Below are experts of layer 6 (counted from 0) of a mixture-of-experts language model. Rows are named router (the router's row for the expert), up (a neuron's input weights, with its number), down (a neuron's output weights, with its number) and show model dimensions 0-255. Each number is 500 + 40 x the weight over its row's rms, rounded and kept within 0 to 999. Numbers have three digits each.
Before each expert's rows: a language model's description of what the expert responds to; "comes before" lists some tokens at least twice as common just after its tokens as in all text. This comes from a sample of Wikipedia text that the model never trained on. Tokens count by the router's weight.

# expert 33
It responds to: Coordinates and infobox numbers. Digits inside coordinates after degree signs, area and population units like "sq mi)", and numbers in infobox dates and years.
comes before: "1", ".", "2", "′", "\n", "°"
router:464463523442516577504459516470502609494464468524422458456534526548504520441470520500504540413495465580453485551502507542481490493453485535453577492535435479500490535482537573520516533568512488476524493510484502504454507496533555474508618453481500478556377475499466518434513454456491529532524504457594548518565501452545493492475542486469505496497504487420445495504514435505460467492581428452549542539492467553493512427484451569475530484527501550526471557503408505464486515463489499531591453529450489544558475486531479457542423543503467583476502554495497496480451465453424558470557474442447580468518476445524510518471518490504503505532556566521534479514548456513501464474468506504482567525471535533485527493479473506520475427533419544521496472557505456570544513507465484
up0:474469540506514553530486481505482498475457425411527546511527495494526557443474495487452455490576491523461519531496509492467495477538494493588536475524407520462538475441427574524457498603515565477516561514543523497487410438545521440494584471477441479539426467510453465473465506444520451498540490410540543525490444521403550493535457527485468494542511502466519501491531467474469491465513472546540450414543507526441527552542448513426423513434497519479482514524441539465444503552473569536473499500518549526547505525519443530490459579536508519478469454472530532497511528427523507503450491401484543507577521469525500507456493531369506541555497490501540525501540450490509567541448491501537479451497546488512480505484494467491546490520448560456480468534505440539521448576471456
down0:518440575450492492503487468471473392509481546539515481450553525520480526503526523494492546495432600527492584521600463544466478534422487487535523460587514503443481576495478532532473515561502515462537567485481477499463485538478546505477452469549459549459527578453602448465559511471481495563486574451446524530527494516510458490481516520428532451507429574541528576552435515521507531565490544476490471476494465490521565466491503413576512506456535473492508546537518478507509517455455570497465519608519535498546584498482471473506426498499470523497502499531513495526506505478482556525499501483525422588536510493491599574490468435476449514508537459528494509516465484443551510465479510509533457506545507494516468519516515462502502557517526531480495534510540489399405476442506557

# expert 16
It responds to: Score and range separators. Dashes, hyphens, slashes, semicolons and table pipes between numbers in scores and tables, such as 7–3, 1-0, head-to-head.
comes before: "0", "1", "2", "3", "4", "6"
router:534553555473545487493525466472484550429527496524438495457497561596449506479445508516551498487503468409561552489505517483461513548381453529479501486483520455527475533473524488568471475477468583499512519478466479502422506540552463503481568501519486448536422527522496594531511471533530515501490474416541521534556454444571493443522409504485512438449497469499531452534548495558425540486552522472528495564467416554466502518561520566490497497524564515560460500446437475527445504515510476531521510520440444467484514479435503539531520531396502484520545570520492521470433527492502546512428472488511554533548418496477480469473455501476458506474556539510511454543498568466476491423572500495495466541402493486566509506481571502546501518559501509520492542515488482555566481545491473
up0:499532594502518501506491506473549528524554463470511457439499489531546508459551577478486516470484557439525489540523469460447517469458589541468506441472497422460586470501479527521564436409489562483484565517508480522494569507572509499471528473451522517526510464544522485491457490533485519557502448420473447476539555490531420532487485503481512445559404511515481520511490484511508489418425451453535535530498545559519528522556528484403422525521545580493424526519543560590430577488416465506514541530524539512477502548449474520477523520537495529448516527477531519500502491515470490571606574514428491473471434511525497455483517501430437477549507527505449459544545524475535450510498447506499479457497558476546515552443465500435546482529508525556480506509484519527523546520460546
down0:488493414516526484472440399582474529497471600574495465478561518517512548518515561471529535468574531458508529482483543528537487514518482455455479485508455529475493453542480436503468525471467551450448479517431551494498460553503520468508486499519464475525465578506488421459439497517491529516421500500503487465501536438512500469469495449554485448490491475510582461487451458474589457509457496541519443379499487522585493556484543612545536497492480465520471506501509526504464517528475544503494421544515488533511561510478499449499509486422468491498471558447457566474493478537463562494513430498474441478519524489435509514525435545467470483482531485456466614478489498520554557480489567428446595447503491482531512502537529476554508524542493475547475501501466544411501567518405508

# expert 39
It responds to: Month names and "on". Month names in table cells and dates, such as "| May", "July", "Nov", plus "on", "As", "Man" and "- Born:".
comes before: "2", "1", " ", "29", "30", "10"
router:527510463501555484487506519522528607494571562552527507550466501601542463496472501430514497513535501516497509556475472493469540509447553524530520524503455489461501445495425583514456399534512527443537544520465466533550533563442507464496570450488458503559435466512487495494447499512532463528495576486507451520563496511515466493533490524472532468512487528456494497484497484545429520426547530461490505527536437566475496436524485498530438520520423476542485558567429432467494557483374498497533508541444462497483531556481459572563530564432493537485506524508416527502432488507440532518497493528521504518556525424584518457462515578544516513513542473562472396494439486509501486507504549545451496556524508438551538547476477538490468478493455498492504550510551513571503554551482480
up0:552541545480483484506541498462528528487493526539431446506531548523596560501476562595506504517442495512523447481612427517494513527503521526527453442464482489561488570489496560457460502495517492491544470457497479511524479452513538486513545524477543450492505497504518489545485501554563556546525525494547438464496568448452451542466450527550558429483465532534448514511542444453466509546497567494470497536568510509535493465574501431520482487515427541532486529514468478517542431511542556502555474528400496440388502613524529571560610548486554576469457521510478535513495458539520490473433468532515523516475486501543519533494520518468503468511521492503534465495509503523506471496528442488500523539500480480556490554483446507547416524504504412508491452482566551598499406507511466
down0:479469397460482498462542484517531573438467533533526586518482518536471492552508446485569502520556531421507446469470445500437479494514464557439470427505508502525504486526498456503472479542382506546501486485464500501514523431538470485437499561463464570565534516480465579459479473560547481516486500477470471548495508492529469585494502555427494508473523535471497523544603521491462532519446572422570442551496529520488498571516519558495508543505521566442487529465533498485508583472545475542529523584447479569454575467505538503579530511489488538518459499445477528493501608513504399531488506481527479541486535498486531522544473452443506574522484480450480522538504443512489510474535479503459432450459500487508472487390526500477522523517500433443514523421511498503480540551481458

# expert 21
It responds to: Space-trailing function words. Function words and punctuation carrying a trailing space before a number or name, such as "in ", ", ", "of the ", "(".
comes before: "1", "2", "3", "4", "6", "5"
router:520504477432557505485474464451494547555535484552505415493478525546528505452454532516502507510465479500536461541528472447524563555405546523515496470513515525444479479450513602494460466494455513509576482498536491497446492536506522533434521520482492566499441428578527607564452485486503454521540483478541551509495506394488472433583495497478547513556523545445521494518520459449458461491491462518511478558488459581510482459450515522492501493548467451536431566552459459502511490483538468518462453537474414543487501461523474497536506455504518501419510524547509508448457475398457538542488476450501528513569524477515514463480480483488532499511548449513451399556504509443519468465588516507432557528458542502517546471457486482554517521521470509450576545521503554553621504522459454
up0:538555457516613508505511511502542566478550521459500501563573510574493477448469461486471518500512413505488484452540572490419440554592514524495531468519488517496556475466531522499475446460500472502483457515477537471440531449483538484450502488506448442476518505482611445486526492460505480503440535509448488433494496480532495459431412419499431554461499485484520490463540497510498469484448524507484525490558512446540480506456424435521539491530487525495558497474479509477516505523527467535519486506560571473491448694462516484592511525503499537370474512554467538480494451506430462489539486507514496500504500496549557544514471508453553546565549446527485498496451502487516470518490531495514494505505472519471594497504565485542479536518454476532568439488537486462437448540499463
down0:457549436494495459481447504532518544536480458532456545497510495465508575462443461534545457447551492480488482540483493532487498553417526460492478512446552527549522561501549537443431449592523500568506530511501465520498512573442487490542493574446503514562393467472560535496541476529513498554446487564505444563504493506493551492499565535482540555391510479529451421561447492542584493447502526511507455482406485564464505488443604516494487505488497577528495571543478477486585489555371556490494446468515504508474529475564560543537446484489462487593502527541488462498528503504495520543464488459489400485475561510495525504518511529471512448522529516519459487451532511491511512482531500522528540451443494500532438518499500450449512527478562473427520464481506556522481492477486510

# expert 62
It responds to: Hyphens, brackets, list markers. Hyphens inside compounds, list bullets, table bars, opening parentheses and quotes, and heading equals signs, such as Sept-Îles.
comes before: "1", "2", "An", "4", "Y", "In"
router:492516523468557538478536471511507537480497478555487446468485610572462548443479551498583532513541460460534496490456512520452546493428496502444512534503532482475479534487540579563491486486454570530541511439525540455396501518478477551545527589512515477523428475501467573463503496471449536535538464468486544562527498425538507448540437471464528462462508541416536423477516505530431481477567513451537489539473449526505442493471489549449469487546525487524457526490499474507511504519505467565471493485468441501423477443441529467494574502449474530521521570482505522463476531481469626510475471531434587510580415499580521459460489520476488512441561483530519463479498521471490447418558491482510533588437534494525534484468510489548465518541468509478537528509528474546579485521499480
up0:531550477508525456532467503465523529551469565490507481478547526507496413492522497577516501483443480487409502430410479500471494514597491446446496486520501517500493454460565497491448533505513447537530542435480484540496563511492507520523484506558541487429536498488507537507511495470523481528471429523496509485492492529446424509510469456491499431537491546464514492518497476521513488449473511507541548465489505553561454490482441508415545473526469420494409461523542518477469526494532509568531512563436516499435491436513513543504504556439530462527434468450596563536433430485474569509553563557471522545501485469508624516480474530493455656476493469503556528515486524462492491512499453476495452535502461491582592500547511493566461441504543470453506491526537488541536514536557416
down0:515494490472508466492441616565537460473498497516492515510489494482453520529508557492625524533463478456478490505503521524554597511486525502513470533444543488507465580511495505448485443515445521553471460524509523537462452468536478533586541499432532448509503552515523494454461513455491474479470509457555509472525484433507520455490454512463511520409507448459538419454528537503518522526548550464486492601443507449506609522459579496470516530538435467478505515579612487523497607484485495526486502497553465486470521463468517498546486510487532586479493501554483553515465495460502464523502548505465474535484543440481520572400491511530489504460457465490501561552562464448496516543528484457466456499535539545416457462475548466463537546497540510536524549483526533422602533482538546

# expert 43
It responds to: Digits and number words. Numerals and digit chunks in counts, years, measurements and ratings, plus spelled numbers like six, eight, three.
comes before: "–", ".", "th", "-", ",", "',"
router:524531482399530464532559516465548507534451467507530445464494566577511435452486494534467521497531519536527481527499410535431445485445562493531505455519448520546465482510487533521499562514603474505503505497479532487456554572473541473461508487558525510507474460538536586504525493535513545455568470494499595496514489428462490505584503483531478493478480564408485531515517450497444561449543489553493536523484515543513470484493503533476467503540512497439409506537442416467549471493505469567563435521517442546551434475473457586509473526494513500538484494519495482423429563538448583559477501531450549490559475422541500472440508548528431442454504458503501467544548486470492470458534521528437529572491484523529527478532505530508557484471505451507471464450503511584541538453457515

# expert 47
It responds to: Infobox and table punctuation. Closing parentheses, semicolons, pipes and colons ending fields in infoboxes and tables, such as 73 in (190 cm), Track; Road;.
comes before: "\n", "\n\n", "6", ":", "3", ": P"
router:583515566454493471512527490434482567416439563509470433460458473541539505534492498529535486492537541524494479503448515508484575498416501530485554444516416466513485482466476573481481558491468526466529501528518465472469464548486475486500550524460475497506315426484484526532541529519546546478573501473449498516562530504518514465541453492493514529557532516451603495539481495583457477546538540487563544564512543569532493498515461504434454452496472493508439533500423491494496469424490408546513434462516518465520516485494460557540440531489491592526521566516431495480465542549439502527465502465531551466540544480511436440512513501497496474487483499506505418558498527495522533514521576519491534483501481482496515447445426531483478483571490450526555513536543545502549524458491491
up0:514503572501498538440559448483494457446501478482457470463435499575509474470480567498514590499484500508524583460522489482540474457475475503495517490472463449485488491496561535438528463549465555454479450452452350494424416540511513484499509500561474493484448467547559521537519496479505518498536477439494486509508430353488448485522461465458497506538443481499533562542472508495510524529490522554513421524410513502537511485472504506521504468540531492519508528511506538504486497566549460518487442500575519478443465507476462568500482494506548486437475527485473549467530446457506505530505405484444499457532546495563470520464565459472442466470485507391473454557496456406496541548501551478565483488540447421529495494471524544524453536487563435507493501494507544491562430563453530
down0:539547451417482535485527519449570529496536502468517581398412495485467506464447465483493498561527567477536469503484498527493518510549534473510481495519554566482507502444598440539482476490423542558531518501512561519448456491531477462539413480520476538500586475455485526453434532483533502534496495533454546478421472532432540620522480489521488466538472480518520497446402500451511474515510546529484487508567429468460525550442435496475550513501484460512542448436553444488380426504475471493444519513476426552454428467468544518474488528530516457499553432549544443506513491591445534498481465547480504512482478558470503475562552531545502468524490461589523515498500530535554563491517528563537518505475486513464557478500473476521529481544522458521494539488460483530511502486493453

# expert 29
It responds to: Year digits. Final digits of years and dates after a leading 1 or 2, such as 1-927, 2-006, 17-87, often in lists and citations.
comes before: "–", ")", "\n", ".", " |", ", the"
router:513514471468516532567516433450528589524487473527468372462501496508520529513498522486504477467469493481442493594510518442450493491461459543535575452517428525520533565483514519486502554578515498522468547446493469496502510498544503511477520537495537518555450508536475528535551474481546536513525493509549535480600513509542509455525517477547471479524472537431478498503579421472401519453549523522561443519519456538517465519513514588499497464448494503530427576488411479521472508526450461500563437497470474540507484530507509474497492509480485534471523468563469524447437494522389525491508401532530498521549479448512538513516431565478453497482515578539526448488518491454481445433515521526474599553489457554509544529533562556473507502549459489443561477529521523615520499456464552
up0:442542533533490508497526501516543559479452445532481472520521520517493549499476503487567487551422465466471487565473503498462531446431535529564499489523551535507489464488526508499572477522521472505454582459405481477459545595468454485535517575488548458484446498487503445466481475541522453574488552519563488471529517597515528465539459488521461489568466486506464558504505473493454491448548407528558486436491508510483482496509456477552501470506476547512540509467447451535572492496452490497505438480476536551526572535477526410529482462514498545478519569582499505459449466513458543506494581492424454449516495462599534490494491551497537590533420465519515448491451493477499521490503503524512525569416541469445508500501517501529445438547441526404491541527611537530495536439500541
down0:452513578549453483452448495491532516503444573538526525459467526492598472492527531461492463475471480460455486429529498491457446520532521490459551554458470515462498514503492529452573509483513487442491496485476535513537471490507514525455505518487441437491486487523586501450586441467424451540510566485427527432432470538478492515511547571497466476503534599483596457504529450562499516458487509511556527487544486488488507487513548524483428494478510491504386433487458546493456521510418499514454512454453521490547482406453489506580439559479472556490504522500529544470414608519453490532489515550524533478505511493465449519500511524480517508588458540531473530499540470481429418570565479466505484489476456486612512448543529497495474481478522482465537551543514497535595489481524510